python train.py --balance_bias=false --n_head=6 --norm_place="pre" --norm_eps=1e-05 --rope_base=39100.0 --rope_fraction=1.0 --init="normal" --init_std_o=0.0 --optimizer="soap_variant" --lr_mult_qkv=0.5 --beta1=0.95 --schedule="wsd" --decay_shape="sqrt" --doc_mask=true --dataset="wikipedia_en"
Below are experts of layer 4 (counted from 0) of a mixture-of-experts language model. Rows are named router (the router's row for the expert), gate (a neuron's input weights, with its number), up (a neuron's input weights, with its number) and show model dimensions 576-671. Each number is 50 + 12 x the weight over its row's rms, rounded and kept within 0 to 99.
After each expert's rows: "mostly gets" lists some tokens that are sent to it at least half of the time. This comes from a sample of Wikipedia text that the model never trained on.

# expert 13
router:56 46 32 65 48 41 42 47 62 45 42 14 65 65 37 59 70 49 53 41 56 22 28 44 41 65 51 72 61 50 72 39 38 52 38 52 38 57 49 80 49 36 47 33 48 29 50 51 44 39 71 58 71 63 49 39 60 61 66 75 61 44 49 42 66 68 48 44 51 60 49 51 59 55 84 51 65 56 36 51 60 71 79 40 28 65 39 16 50 47 55 55 56 50 71 48
gate0:27 45 37 60 69 53 56 65 52 59 52 43 31 54 65 29 35 59 53 35 39 27 48 50 66 47 51 50 25 63 55 56 45 67 43 49 49 46 29 51 48 43 35 42 60 48 68 41 33 67 62 48 46 46 52 32 44 53 57 45 50 28 48 63 35 48 64 39 30 49 52 61 39 63 57 56 54 55 38 61 56 46 67 34 44 54 51 47 58 37 43 46 43 55 51 44
up0:45 62 54 49 43 46 65 43 36 50 43 31 55 53 22 39 38 36 68 56 40 40 38 30 58 64 49 33 40 59 77 80 42 46 54 42 30 61 34 43 44 31 33 34 42 40 50 32 41 55 48 48 37 50 47 65 52 51 59 42 31 40 44 37 24 42 41 37 51 34 47 43 65 66 52 49 46 61 43 58 68 62 44 30 56 58 36 69 57 48 38 32 69 33 72 44
gate1:65 63 46 31 78 60 24 46 62 56 56 51 73 58 41 38 43 57 61 39 59 57 49 73 49 51 39 52 61 49 43 30 75 67 48 58 57 58 49 41 41 64 34 40 38 49 64 43 39 47 71 71 61 59 39 40 57 59 20 53 38 40 72 80 54 51 50 49 48 55 46 44 73 53 57 88 38 61 53 58 69 52 38 64 52 41 56 55 41 37 55 44 42 46 44 42
up1:68 62 35 39 62 60 34 50 56 35 45 52 65 64 35 48 34 62 50 46 47 42 54 77 61 52 36 39 62 50 47 33 82 64 53 64 52 45 53 50 42 60 34 46 46 42 67 46 50 50 66 63 50 62 32 42 70 58 15 48 46 51 67 72 53 68 44 47 46 47 35 56 62 60 54 87 34 58 56 56 56 54 50 71 60 30 46 46 40 49 45 46 43 34 39 50
gate2:41 53 53 35 61 56 62 50 42 47 50 52 43 40 36 22 48 48 47 35 58 48 51 50 47 39 34 24 43 19 50 44 64 32 33 42 42 47 51 69 80 57 56 75 58 35 62 29 51 40 65 55 57 62 62 58 54 36 51 45 42 40 08 53 41 60 26 50 26 46 57 38 41 17 56 45 40 53 76 59 26 48 56 53 41 70 35 19 31 73 54 57 55 50 46 27
up2:45 61 80 30 64 47 40 38 51 52 64 54 49 75 40 60 60 50 60 75 58 40 59 26 68 41 70 55 57 62 33 62 70 61 68 28 42 78 63 48 32 50 72 53 32 42 56 71 64 51 44 35 46 63 37 45 45 54 45 43 39 45 48 43 40 67 66 54 63 47 52 35 59 51 56 60 41 60 22 49 47 50 48 57 50 46 86 59 61 25 39 44 63 66 37 58
gate3:55 36 34 69 57 60 47 35 48 55 55 72 56 50 49 54 51 46 49 64 65 62 34 61 55 48 53 70 52 45 41 57 54 60 40 50 18 59 44 63 42 52 30 33 45 57 54 53 46 44 45 46 46 70 49 73 33 57 32 60 57 53 34 40 52 58 64 32 38 55 65 67 42 44 37 50 62 56 47 57 57 54 70 66 34 42 45 67 43 55 40 40 61 57 33 68
up3:53 46 38 57 51 63 47 41 58 50 48 65 46 50 63 78 66 53 51 65 62 67 48 29 64 50 57 70 48 35 50 81 48 54 54 36 16 56 45 63 42 62 44 42 49 54 50 53 44 42 54 50 46 75 38 51 27 58 50 46 31 49 36 40 41 48 57 44 41 52 53 57 33 53 42 61 56 56 44 52 64 53 57 59 46 62 53 37 44 44 36 41 67 58 30 63
mostly gets: " It", "See", " According", " This", "Scientific", " Title"

# expert 44
router:51 51 59 53 38 76 49 59 42 54 60 51 60 43 41 60 31 43 65 56 58 53 64 54 29 39 34 42 25 53 35 43 46 33 43 46 31 19 57 57 37 38 45 48 53 35 36 55 32 62 55 49 35 43 52 61 30 54 61 63 48 50 52 41 73 75 26 33 51 39 35 40 41 71 59 45 36 22 70 61 65 53 48 52 48 46 65 47 50 48 30 54 44 46 63 44
gate0:49 76 49 33 59 28 53 38 47 63 30 60 39 38 55 68 51 44 43 81 30 59 44 48 55 54 58 38 31 56 43 52 44 44 32 44 51 35 56 36 75 56 32 57 50 46 56 57 39 60 42 68 53 35 52 60 29 56 53 44 56 50 48 53 48 59 32 51 44 35 54 50 61 52 45 43 49 58 50 55 49 64 35 50 57 46 43 68 52 74 56 49 63 57 40 65
up0:51 59 41 47 64 35 64 44 43 67 35 54 49 44 59 50 45 38 64 91 39 29 36 25 54 44 47 58 38 54 47 44 51 50 51 64 60 43 65 45 82 59 31 48 67 63 39 26 47 77 63 43 30 60 45 61 64 64 54 47 45 36 38 57 67 57 51 43 42 29 45 43 45 65 28 27 65 57 51 53 57 63 57 55 67 59 47 57 56 57 54 36 52 74 37 60
gate1:39 42 27 52 52 54 61 51 53 64 49 52 48 31 39 46 57 42 62 35 48 42 50 62 40 58 54 34 41 48 41 42 54 41 70 56 40 44 42 26 30 56 58 72 52 47 49 17 57 26 40 35 50 66 32 35 44 42 54 49 63 68 60 63 35 40 43 59 76 68 50 84 42 52 58 42 41 48 40 40 42 46 40 41 46 63 61 43 52 45 59 58 44 71 66 57
up1:41 46 33 56 46 62 63 54 66 71 53 52 50 49 40 67 53 33 63 38 62 51 54 47 35 67 51 43 51 62 37 43 59 36 66 55 22 46 61 29 37 66 75 61 55 46 42 26 60 52 44 58 47 55 32 26 35 38 61 53 65 54 66 60 42 54 44 51 72 71 53 67 46 47 59 31 39 47 48 41 35 38 64 64 51 55 61 49 49 56 58 56 52 60 69 47
gate2:48 48 68 27 40 55 44 63 58 45 64 59 49 41 41 56 65 65 43 57 62 51 44 46 60 48 44 60 72 38 31 25 47 49 56 54 38 48 60 44 40 56 51 58 55 58 47 46 24 66 50 49 46 26 47 47 58 49 46 23 57 38 63 42 45 48 50 57 48 40 69 61 62 65 31 39 35 47 45 62 47 38 56 46 40 38 59 65 46 31 65 25 67 45 70 46
up2:56 36 31 64 57 43 57 42 29 56 32 59 46 56 44 33 50 44 56 52 32 47 43 51 32 34 41 44 30 58 72 56 43 50 52 34 58 50 38 58 57 32 42 36 49 48 58 59 63 41 48 68 57 68 63 54 53 51 53 55 40 60 42 53 31 54 49 38 58 44 45 47 50 44 65 66 39 70 48 42 51 56 42 50 50 58 50 34 49 53 38 59 30 45 34 54
gate3:66 69 54 57 46 37 60 48 68 27 44 33 60 53 38 64 37 37 26 44 52 50 51 35 45 34 28 51 60 48 70 61 42 49 30 54 53 66 61 63 69 41 41 60 52 50 61 59 63 53 49 60 52 74 52 50 50 43 41 56 66 45 45 53 62 58 44 40 43 59 54 40 56 60 37 47 48 45 67 55 60 47 59 37 47 48 49 55 57 50 40 43 55 31 61 53
up3:63 74 55 58 48 41 54 42 79 25 46 46 76 53 38 74 41 30 38 59 51 47 39 38 42 39 33 58 63 51 66 67 52 37 21 63 41 66 60 48 57 37 49 49 53 57 54 52 55 33 41 37 52 62 61 57 69 34 54 55 53 39 52 51 52 46 50 49 54 55 49 41 54 52 41 47 65 39 70 49 58 47 56 28 42 46 41 53 48 47 39 46 46 45 54 68
mostly gets: " as", " role", " wife", " seen", " how", " married"

# expert 39
router:41 11 58 30 40 53 35 49 38 65 58 53 52 81 51 54 53 52 41 74 64 43 54 36 63 54 60 53 35 36 46 54 47 51 51 58 47 53 53 44 55 53 44 42 72 39 47 64 31 35 31 63 43 56 60 45 67 57 58 43 52 46 67 57 20 21 51 33 51 35 59 48 47 42 68 36 56 59 61 57 36 36 47 61 61 47 73 74 28 39 59 39 71 54 56 41
gate0:55 61 57 64 47 30 80 74 54 60 34 46 43 71 32 61 48 71 31 48 87 45 29 57 51 59 44 46 42 39 44 64 43 32 35 37 48 53 72 30 53 42 40 51 57 48 43 51 43 41 55 46 57 39 42 65 64 57 50 46 28 60 54 58 35 69 37 41 63 32 33 60 39 59 41 55 48 53 52 39 48 32 55 56 31 34 49 50 46 53 64 65 77 60 45 55
up0:51 64 20 49 40 35 52 58 79 59 44 49 61 78 54 50 55 43 37 35 54 33 55 58 29 42 46 60 61 40 31 51 37 42 60 38 44 33 54 58 19 76 49 39 38 54 52 53 52 48 55 38 45 48 42 53 67 51 34 47 56 71 50 49 33 48 59 56 42 53 60 53 59 30 46 49 58 36 50 63 52 48 52 83 66 52 57 55 54 45 26 40 66 53 35 38
gate1:33 45 63 50 65 54 53 65 47 25 60 42 76 42 34 69 57 65 43 41 29 34 48 51 52 41 30 38 49 60 35 63 52 45 56 32 24 51 75 59 60 43 52 27 22 58 45 56 08 30 46 40 47 39 39 43 43 50 47 50 50 60 32 55 38 57 66 50 41 45 28 40 60 21 41 42 66 57 36 42 62 60 63 72 41 55 42 44 49 37 61 48 56 47 44 46
up1:52 53 37 55 40 50 43 67 48 52 33 63 40 62 49 42 61 47 61 60 52 57 51 54 36 60 58 52 44 39 67 55 50 50 41 58 62 37 49 51 47 48 69 48 58 36 54 33 79 45 73 54 63 53 61 50 47 34 52 51 49 37 48 60 58 49 49 30 58 68 58 50 40 65 49 73 62 33 53 54 46 30 63 46 58 39 47 47 59 60 47 44 51 53 35 47
gate2:39 53 59 57 59 66 59 51 40 53 54 56 54 26 37 38 39 50 48 49 60 39 69 29 33 34 57 46 49 62 50 69 66 48 37 48 63 63 34 44 12 43 42 47 57 27 64 31 40 79 48 53 38 70 32 34 61 36 41 33 53 51 25 56 45 58 46 38 40 61 54 61 30 36 44 49 38 51 65 57 53 47 44 47 51 48 46 43 57 63 48 37 46 42 42 22
up2:69 54 40 33 49 17 38 57 56 39 59 64 52 76 45 60 60 46 64 63 53 74 54 62 52 59 40 55 48 49 59 37 37 49 81 54 43 53 77 56 63 39 58 37 26 77 41 71 56 27 56 59 64 33 57 61 40 45 71 74 49 60 58 59 39 55 60 41 54 41 68 61 66 63 69 40 63 45 38 40 53 42 57 57 52 50 46 50 45 49 46 41 34 56 57 68
gate3:49 59 50 69 71 51 43 44 64 54 41 68 34 63 30 39 45 43 71 61 75 34 57 37 36 57 57 65 61 33 47 34 61 45 32 59 41 52 51 57 44 53 48 51 36 42 65 62 24 62 77 73 59 58 58 45 47 50 27 49 83 32 77 58 72 54 63 40 54 46 55 82 59 44 57 85 60 40 50 34 48 56 65 69 53 45 59 59 64 50 48 48 55 41 67 58
up3:62 61 47 29 36 33 49 56 39 47 72 46 63 45 67 59 50 47 34 45 21 53 53 55 66 35 39 51 44 81 43 59 29 46 68 38 68 64 50 50 40 50 51 49 58 43 37 34 71 41 20 35 44 53 38 53 27 45 70 54 31 57 31 45 31 55 44 67 58 48 47 23 48 52 33 27 45 56 45 60 58 38 32 38 54 68 43 49 35 51 65 51 47 49 24 45
mostly gets: " ==", " ===", "|---|---|---|", "\n", " ====", "History"

# expert 47
router:42 13 44 56 39 49 50 52 55 52 47 65 37 56 35 64 34 60 39 38 69 57 57 55 49 56 49 50 38 34 54 58 56 20 23 43 46 46 40 46 39 40 55 47 50 47 61 50 44 52 53 53 56 49 21 40 32 40 50 43 77 45 43 45 42 56 42 64 51 32 54 44 54 43 53 54 46 43 61 45 60 40 61 55 72 50 54 52 63 42 66 53 64 45 30 66
gate3:71 50 66 47 58 28 52 56 50 69 47 49 57 46 61 27 65 70 49 69 24 78 44 48 61 53 60 43 43 56 35 44 40 60 47 54 50 76 66 41 46 66 60 56 32 52 34 22 56 84 54 59 55 64 57 24 45 36 58 52 44 46 63 68 47 43 47 63 45 42 57 45 56 39 64 32 44 43 68 70 76 28 68 47 51 53 35 54 71 67 66 47 59 51 40 37
up3:58 54 46 57 54 14 44 62 37 73 40 63 55 45 48 35 53 68 65 75 41 72 47 57 60 50 59 43 34 65 26 50 41 44 50 52 43 49 64 23 39 55 39 55 36 43 45 26 60 73 50 61 45 62 62 26 59 24 55 49 62 44 56 66 44 46 52 56 53 43 41 47 52 42 50 55 41 51 47 57 55 30 72 32 63 43 48 64 63 52 73 56 53 36 43 40
gate4:59 42 58 57 55 41 57 55 39 63 58 35 57 51 42 40 64 28 46 57 57 58 68 36 39 37 67 54 25 43 51 64 58 42 34 39 44 72 49 53 60 52 55 67 51 40 53 39 59 66 60 28 63 57 57 35 55 55 62 40 67 40 57 47 53 61 64 71 39 38 44 43 45 58 56 60 51 56 22 50 37 46 61 52 45 54 57 60 64 45 72 57 29 50 34 58
up4:41 37 30 62 68 35 57 34 37 70 59 41 38 24 35 41 53 38 38 59 47 67 54 46 40 35 94 42 23 50 53 56 56 52 42 38 64 66 48 61 67 48 40 67 43 54 57 26 68 72 50 56 61 42 44 33 57 62 58 38 67 48 56 53 52 48 51 60 52 21 47 40 34 53 47 71 42 59 35 41 35 51 46 54 68 56 54 56 60 41 57 46 43 52 44 56
gate5:56 38 52 47 51 74 46 46 50 42 48 54 48 26 55 48 58 56 39 70 48 42 52 68 60 48 55 57 37 39 69 77 41 39 53 50 41 61 61 40 43 61 51 43 47 45 59 58 44 53 64 37 36 61 61 71 60 48 42 62 41 39 44 50 52 61 59 33 38 80 44 44 27 54 52 37 53 47 35 74 61 42 75 51 18 63 53 34 48 39 41 41 22 70 83 27
up5:64 60 45 52 47 86 38 65 52 39 57 41 39 54 51 47 55 40 47 41 73 38 53 68 65 44 41 52 56 40 55 73 50 39 35 29 44 46 51 50 54 61 39 45 57 17 53 47 35 36 57 35 44 44 44 55 59 49 48 48 42 53 49 52 40 56 60 29 34 43 49 39 26 48 48 39 70 49 44 65 57 40 72 33 34 44 55 39 51 31 63 51 34 58 68 44
gate6:56 53 53 58 28 55 45 65 50 75 52 39 30 46 53 66 43 73 41 49 59 74 66 44 40 51 66 70 66 42 45 40 40 18 44 46 33 66 36 69 47 42 60 56 60 30 48 21 46 64 38 48 60 52 51 63 59 36 48 49 48 26 45 66 59 43 35 50 46 69 56 59 64 65 63 24 61 56 67 62 74 41 42 46 48 52 58 43 64 51 69 62 44 42 34 46
up6:61 48 58 52 23 66 33 67 49 60 51 52 35 42 39 70 24 80 33 61 56 79 46 43 39 44 65 62 60 50 45 46 41 41 33 44 35 69 23 66 51 34 63 63 67 46 53 32 63 67 41 45 51 57 44 46 45 36 47 57 46 32 36 56 51 53 32 57 54 73 54 61 70 67 54 38 59 52 64 46 71 38 34 49 50 48 52 44 59 48 74 57 36 50 37 46
mostly gets: " had", " has", " have", " been", " would", " than"

# expert 42
router:57 69 38 39 44 39 58 47 60 39 43 66 54 61 65 46 47 56 52 40 47 65 37 61 39 54 59 28 63 57 42 37 50 53 43 45 32 33 43 42 31 55 81 31 49 48 47 48 46 61 50 56 51 65 55 42 23 63 26 64 43 43 67 57 61 41 47 36 54 57 58 59 55 39 56 57 64 33 47 51 46 57 64 72 27 36 47 75 73 47 62 42 65 52 56 69
gate0:74 59 34 31 33 38 42 64 48 67 50 43 61 46 50 62 32 42 57 55 68 41 59 49 44 19 54 56 63 59 48 61 54 56 54 61 27 43 51 55 34 43 56 45 40 45 48 50 54 26 54 52 51 34 64 49 47 43 45 45 39 54 38 40 37 36 33 59 34 44 51 45 64 55 41 54 29 41 47 41 47 48 45 55 66 49 44 43 58 72 44 48 61 52 53 47
up0:32 49 67 53 52 51 52 68 45 52 41 45 50 39 71 46 45 65 77 35 40 49 33 40 48 33 41 55 70 62 53 55 54 49 64 39 84 45 54 53 60 63 50 54 47 42 42 66 29 64 42 54 42 45 54 55 42 29 49 37 27 46 62 72 66 63 31 62 63 40 23 34 37 43 41 36 56 51 41 62 38 45 45 50 55 44 81 54 64 59 62 34 68 44 57 52
gate1:36 51 70 52 48 40 44 47 52 45 44 43 49 36 31 72 61 35 62 61 44 55 48 41 68 71 33 48 66 50 59 47 70 50 53 48 46 52 59 47 61 41 59 47 51 50 30 19 29 40 38 44 39 35 55 48 49 57 48 52 56 61 51 69 45 39 33 60 45 52 50 66 39 72 40 51 72 41 48 47 58 37 59 62 47 41 47 40 38 50 54 35 69 60 55 40
up1:62 47 39 48 64 68 49 55 34 44 59 59 48 72 61 33 44 67 42 49 59 22 43 69 43 40 53 50 52 64 54 44 38 38 53 54 59 53 17 62 36 52 54 64 55 50 61 81 53 52 53 50 52 60 48 47 54 55 41 35 33 51 59 27 62 66 70 33 45 49 51 32 65 36 65 49 37 56 54 59 53 61 55 51 33 65 35 50 59 56 39 56 49 49 60 60
gate2:59 31 69 43 51 34 37 51 60 58 42 62 33 67 67 40 50 56 45 38 39 52 66 60 28 51 45 29 49 64 25 50 37 63 66 43 69 64 34 52 51 39 64 51 62 48 62 51 56 55 52 53 48 65 42 37 32 46 46 55 44 50 51 45 46 56 28 53 47 40 46 28 51 54 46 25 62 49 44 44 73 44 67 39 61 43 44 61 50 53 54 54 46 47 48 63
up2:38 64 55 37 64 72 76 34 48 38 48 46 44 46 41 32 28 44 65 57 62 60 30 28 50 54 51 50 51 57 44 45 65 42 44 58 35 57 60 62 61 72 41 53 52 48 43 42 37 56 48 53 27 40 71 61 47 51 64 47 43 26 43 49 65 37 53 54 49 60 55 50 37 65 58 71 35 66 62 41 46 58 49 56 35 46 45 62 59 46 49 44 59 56 50 52
gate3:58 36 62 59 42 27 64 41 41 31 56 52 33 47 30 43 45 48 53 55 25 69 63 45 43 36 38 51 51 11 39 47 35 57 47 53 29 44 56 44 49 35 47 45 52 54 49 44 69 20 47 44 68 49 51 51 66 59 63 68 54 70 51 41 58 67 59 21 46 29 56 59 62 52 43 65 30 34 60 33 35 51 74 61 41 37 49 49 45 45 48 49 58 19 41 58
up3:54 30 51 68 38 38 51 43 36 27 52 56 37 39 40 51 56 51 63 54 28 59 58 46 45 44 52 40 50 14 47 47 52 45 44 55 40 38 60 41 35 53 51 40 66 43 44 53 61 24 45 45 72 59 40 48 60 70 69 62 40 58 60 49 49 69 52 33 41 44 66 57 52 42 47 64 33 48 69 35 36 46 76 59 38 24 58 50 59 46 47 52 51 15 45 58
mostly gets: " #", "born", " FW", " Died", " ...", "["

# expert 20
router:59 64 56 35 65 41 62 40 44 45 43 45 52 59 54 65 28 39 61 47 60 45 58 28 53 53 49 44 52 60 58 48 42 33 59 46 47 49 52 61 60 69 62 40 57 62 62 58 65 56 45 62 76 37 63 43 40 44 40 46 40 45 49 46 48 31 48 56 56 60 42 50 50 44 58 33 50 39 38 47 38 44 40 49 61 45 54 47 54 23 52 56 33 46 55 53
gate0:59 66 35 58 60 48 66 67 70 46 51 34 60 33 37 50 38 43 56 73 63 43 29 34 52 53 47 54 58 55 51 64 33 46 37 52 50 36 56 55 75 44 44 43 50 36 52 47 53 34 49 67 40 48 44 46 61 48 49 61 53 52 25 33 49 79 22 40 39 41 34 48 80 41 51 53 56 51 37 41 16 58 41 66 54 51 44 50 42 57 66 42 28 61 41 30
up0:43 34 64 56 33 52 34 32 44 47 49 63 58 56 59 51 67 56 60 37 33 61 60 72 40 59 60 53 51 32 37 51 63 38 58 46 57 66 52 46 28 62 38 63 59 72 63 44 55 58 53 51 75 50 68 57 30 56 47 54 64 42 58 51 54 31 67 52 63 52 74 46 37 64 48 44 38 49 72 65 77 33 49 35 55 55 49 56 57 37 36 52 68 34 47 71
gate1:54 45 60 52 64 38 66 58 66 54 37 58 38 65 48 40 54 36 44 27 61 57 43 42 43 65 42 58 59 59 21 69 55 61 57 56 37 52 43 53 58 41 29 60 60 38 50 38 31 40 49 29 44 48 63 63 45 29 38 37 43 31 44 53 56 30 22 44 35 75 49 46 46 71 37 35 49 73 40 46 46 32 57 44 33 61 50 59 65 54 51 36 33 47 48 43
up1:42 57 51 39 43 50 60 34 34 38 46 22 48 46 59 44 63 64 58 58 36 55 65 73 31 41 54 59 33 54 76 41 58 54 58 15 44 52 49 52 43 54 49 26 66 55 46 59 51 55 47 64 56 50 36 53 46 54 60 50 54 64 59 45 49 53 71 53 60 40 39 56 48 34 43 66 36 42 58 61 65 54 53 61 81 44 45 48 39 46 51 38 66 33 58 57
gate2:32 43 63 35 65 54 54 45 31 32 47 44 55 52 51 78 43 30 53 38 36 60 78 64 52 29 45 70 47 72 61 63 66 27 28 65 46 48 39 67 57 52 51 45 47 54 50 57 55 69 47 62 64 36 51 64 40 55 66 67 42 54 60 47 83 39 59 65 34 54 58 36 45 60 64 58 38 36 37 39 63 42 59 58 47 70 23 46 72 62 57 59 41 46 56 45
up2:23 39 53 41 58 51 55 39 29 43 62 41 49 41 50 65 36 38 62 38 37 62 80 68 51 28 43 86 36 71 50 53 66 34 50 62 53 49 38 73 52 43 47 44 45 71 45 62 47 66 42 59 62 46 40 65 38 59 57 72 55 59 61 59 72 44 62 63 19 53 67 23 43 54 61 66 38 43 30 42 61 41 52 64 55 64 33 56 69 64 62 67 46 40 62 39
gate3:66 67 72 50 67 61 51 17 28 65 44 53 51 56 41 62 48 49 68 37 44 54 67 62 59 50 46 60 63 69 55 46 47 52 43 62 50 61 59 28 57 69 55 47 70 61 37 62 47 28 51 53 72 44 71 60 67 55 35 54 35 35 65 56 70 43 46 47 48 65 75 56 46 40 52 65 44 57 56 34 17 45 46 61 46 37 35 47 47 32 73 34 41 41 48 57
up3:56 34 46 57 49 38 57 54 62 55 73 49 37 45 59 57 62 34 63 60 39 54 58 40 38 13 56 48 71 65 48 40 49 78 69 62 40 41 51 66 74 51 56 57 37 41 61 72 55 50 45 38 35 41 49 39 59 47 55 29 56 42 46 52 37 66 64 66 24 52 52 45 39 68 33 53 51 49 52 54 55 52 61 44 49 39 63 59 59 75 31 45 53 58 50 66
mostly gets: " he", " his", " it", " her", " It", " He"

# expert 36
router:41 48 54 61 61 76 67 49 55 50 44 32 52 41 54 52 60 38 48 38 50 43 42 53 25 65 70 44 49 46 47 37 56 52 50 43 27 52 61 60 34 42 52 54 55 33 37 48 44 61 74 51 38 54 40 49 72 49 59 62 50 52 60 50 52 75 34 58 47 52 46 68 50 44 66 43 49 64 60 53 43 56 60 46 56 49 60 64 53 60 36 52 38 50 55 54
gate0:28 47 53 86 66 60 53 23 58 59 45 27 51 32 48 41 49 52 79 39 71 32 34 63 47 24 48 56 54 57 59 35 50 31 40 46 63 36 38 25 68 64 73 68 56 44 41 48 60 82 30 60 69 50 63 41 55 51 53 57 36 36 59 74 38 62 76 51 58 23 63 46 45 23 56 63 59 73 48 58 50 46 36 57 24 37 53 26 43 51 37 53 67 57 45 32
up0:61 45 47 25 29 31 40 78 56 33 57 58 63 57 63 52 48 45 23 67 39 55 57 42 50 63 54 38 49 52 57 62 47 77 57 49 42 65 75 46 29 44 25 40 38 71 60 62 51 12 70 46 32 48 54 52 40 42 48 36 68 58 54 26 66 35 16 39 43 70 51 50 60 76 41 54 47 36 38 39 44 51 50 43 80 74 37 56 41 53 57 42 16 39 43 72
gate1:54 43 43 64 57 46 59 41 55 74 56 59 47 46 52 23 55 64 49 68 68 58 60 61 62 51 60 57 35 68 49 70 80 43 40 27 51 58 65 39 35 51 61 50 56 53 47 60 49 53 62 63 46 64 52 46 65 83 38 42 61 89 53 77 53 66 34 32 32 43 39 60 33 53 62 69 38 52 42 56 53 48 50 39 49 59 37 64 55 61 66 57 54 52 49 35
up1:45 53 49 38 57 50 52 50 45 38 46 52 54 48 59 82 46 36 37 38 44 49 49 55 37 56 53 46 52 42 37 26 29 54 68 69 42 40 39 54 45 46 36 43 51 48 51 41 47 47 44 31 50 42 44 46 40 13 50 42 50 05 43 14 48 50 65 65 63 59 59 53 56 54 35 36 59 41 61 44 56 49 36 59 51 38 56 38 38 50 35 40 44 34 31 60
gate2:43 53 41 47 29 48 57 57 42 44 59 60 46 74 59 46 67 52 43 27 62 43 63 40 48 47 46 39 55 47 30 45 45 41 21 37 40 66 47 45 50 35 44 40 53 48 60 18 65 57 56 55 52 45 53 46 11 40 41 45 51 36 60 59 32 54 26 60 51 51 57 61 72 48 42 42 44 48 57 43 42 33 60 21 27 50 53 46 27 47 66 48 58 43 48 58
up2:59 42 47 58 77 46 43 45 49 64 52 45 61 25 48 44 32 35 45 69 44 45 34 75 51 56 45 69 44 51 67 66 64 57 77 62 48 28 42 52 54 62 61 65 64 50 34 81 30 42 46 51 55 43 51 50 76 47 54 56 52 66 41 47 68 68 61 36 59 55 43 36 41 65 45 63 63 49 45 61 70 52 31 68 74 56 56 49 72 44 37 59 41 37 49 34
gate3:39 48 54 56 46 33 44 56 48 50 63 52 48 45 73 37 40 49 54 48 49 36 57 56 53 56 50 40 63 54 56 82 60 50 30 52 58 55 47 36 43 12 53 29 34 73 45 46 42 72 62 45 53 50 46 70 40 58 64 47 40 42 57 50 39 64 49 43 51 59 43 45 56 55 68 66 26 47 65 37 68 52 61 47 38 43 51 45 65 72 37 41 56 57 41 37
up3:47 41 73 49 57 60 40 40 51 66 69 68 61 53 44 47 44 37 48 39 45 35 55 39 37 57 54 52 42 53 51 71 43 78 48 56 47 71 31 49 49 48 54 68 63 58 51 34 56 76 68 49 50 29 37 69 67 55 35 49 54 46 60 51 75 60 68 38 43 54 54 30 58 40 72 64 36 50 47 34 67 63 66 54 60 56 53 38 53 62 52 45 61 37 40 55
mostly gets: " Liberal", " MF", " Opposition", " Sony", " cell", " longer"

# expert 3
router:36 54 36 25 63 26 57 53 66 41 55 49 42 41 62 66 51 32 31 55 61 18 49 47 57 62 75 50 67 60 60 30 47 47 45 46 62 50 40 59 50 67 29 38 46 45 63 56 68 37 47 40 49 56 38 65 48 58 33 36 45 41 61 34 41 53 52 53 47 48 47 63 44 28 28 61 51 45 29 52 47 68 66 37 55 62 41 46 41 52 63 64 43 71 53 45
gate0:66 37 56 35 30 39 48 39 41 33 43 53 46 64 49 54 40 46 34 46 46 54 42 49 59 61 60 46 59 43 68 61 42 57 36 48 55 52 55 36 63 44 52 44 56 46 31 43 51 48 30 47 64 40 43 30 56 43 35 45 62 33 71 39 65 69 66 61 53 45 49 69 46 59 48 63 58 44 59 58 74 50 58 37 42 69 64 60 66 51 68 51 66 58 41 74
up0:74 44 53 37 33 31 50 45 44 37 63 37 51 52 50 62 56 41 40 47 61 49 29 50 69 51 61 50 54 46 66 70 41 76 42 52 49 44 47 39 51 61 38 34 44 43 40 58 62 50 32 47 59 45 57 42 61 51 55 42 56 18 85 19 62 63 65 77 54 48 28 48 54 47 50 58 52 46 58 57 64 49 56 54 50 48 59 62 77 55 73 50 59 52 45 70
gate1:25 35 35 64 38 38 55 68 53 48 53 61 52 59 43 38 51 60 55 55 56 52 56 53 57 64 48 52 37 65 54 37 55 55 67 58 37 48 58 53 44 56 49 41 40 70 50 27 43 32 48 62 66 59 40 27 42 53 50 58 31 44 56 41 60 45 31 50 40 64 55 71 36 43 72 58 50 38 58 47 65 55 58 64 41 58 51 68 47 60 41 50 39 63 42 44
up1:36 43 42 43 41 27 51 63 48 47 54 59 60 58 68 52 59 49 57 57 58 45 58 60 71 58 43 47 32 59 32 33 53 59 72 62 46 57 72 56 37 42 58 49 55 52 43 32 30 28 47 64 64 74 31 27 21 48 55 61 42 41 58 60 58 55 33 63 52 35 65 70 34 54 55 56 58 48 70 51 59 54 63 64 47 51 58 58 47 63 43 53 43 62 35 57
gate2:49 41 30 39 48 56 43 39 66 47 70 54 40 25 35 41 45 24 37 67 43 49 37 37 60 51 41 55 67 40 55 49 38 23 59 70 36 30 49 52 47 65 60 42 62 41 45 32 39 35 42 31 48 65 61 56 48 63 53 52 43 60 72 75 50 53 50 55 75 44 37 52 64 46 44 51 53 54 31 34 48 61 39 54 58 47 37 62 49 55 59 60 28 37 29 46
up2:32 60 65 52 52 45 55 60 38 58 25 47 70 71 43 48 55 71 68 41 58 45 52 60 58 40 57 60 24 50 41 59 53 73 49 44 56 71 50 48 46 32 48 53 55 63 54 47 59 61 71 64 58 42 42 45 38 55 36 57 56 39 30 42 39 58 53 51 35 47 58 47 33 42 64 67 40 47 76 69 40 45 48 61 40 48 52 43 48 48 49 48 68 53 85 58
gate3:64 49 42 56 51 38 41 66 41 39 41 79 40 66 86 45 31 36 53 41 54 34 65 40 60 53 46 65 44 58 37 50 41 41 63 46 58 44 59 40 47 57 52 54 53 60 59 60 64 39 59 56 34 67 42 65 51 50 52 51 37 64 39 56 31 50 73 39 61 27 61 35 41 39 52 31 44 58 54 50 36 62 46 55 54 48 42 70 62 40 44 50 53 59 38 41
up3:54 57 47 67 54 46 46 63 37 50 38 83 34 57 61 41 36 34 58 30 34 31 45 26 48 40 58 48 55 51 24 66 35 42 64 36 46 49 56 36 44 48 47 55 63 57 55 54 41 49 53 63 40 52 40 55 61 60 47 51 39 51 65 58 37 54 79 39 42 14 63 36 57 49 54 55 43 45 52 58 50 70 57 58 44 37 49 64 65 41 47 59 63 51 42 41
mostly gets: " the", "The", " The", " This", " this", " an"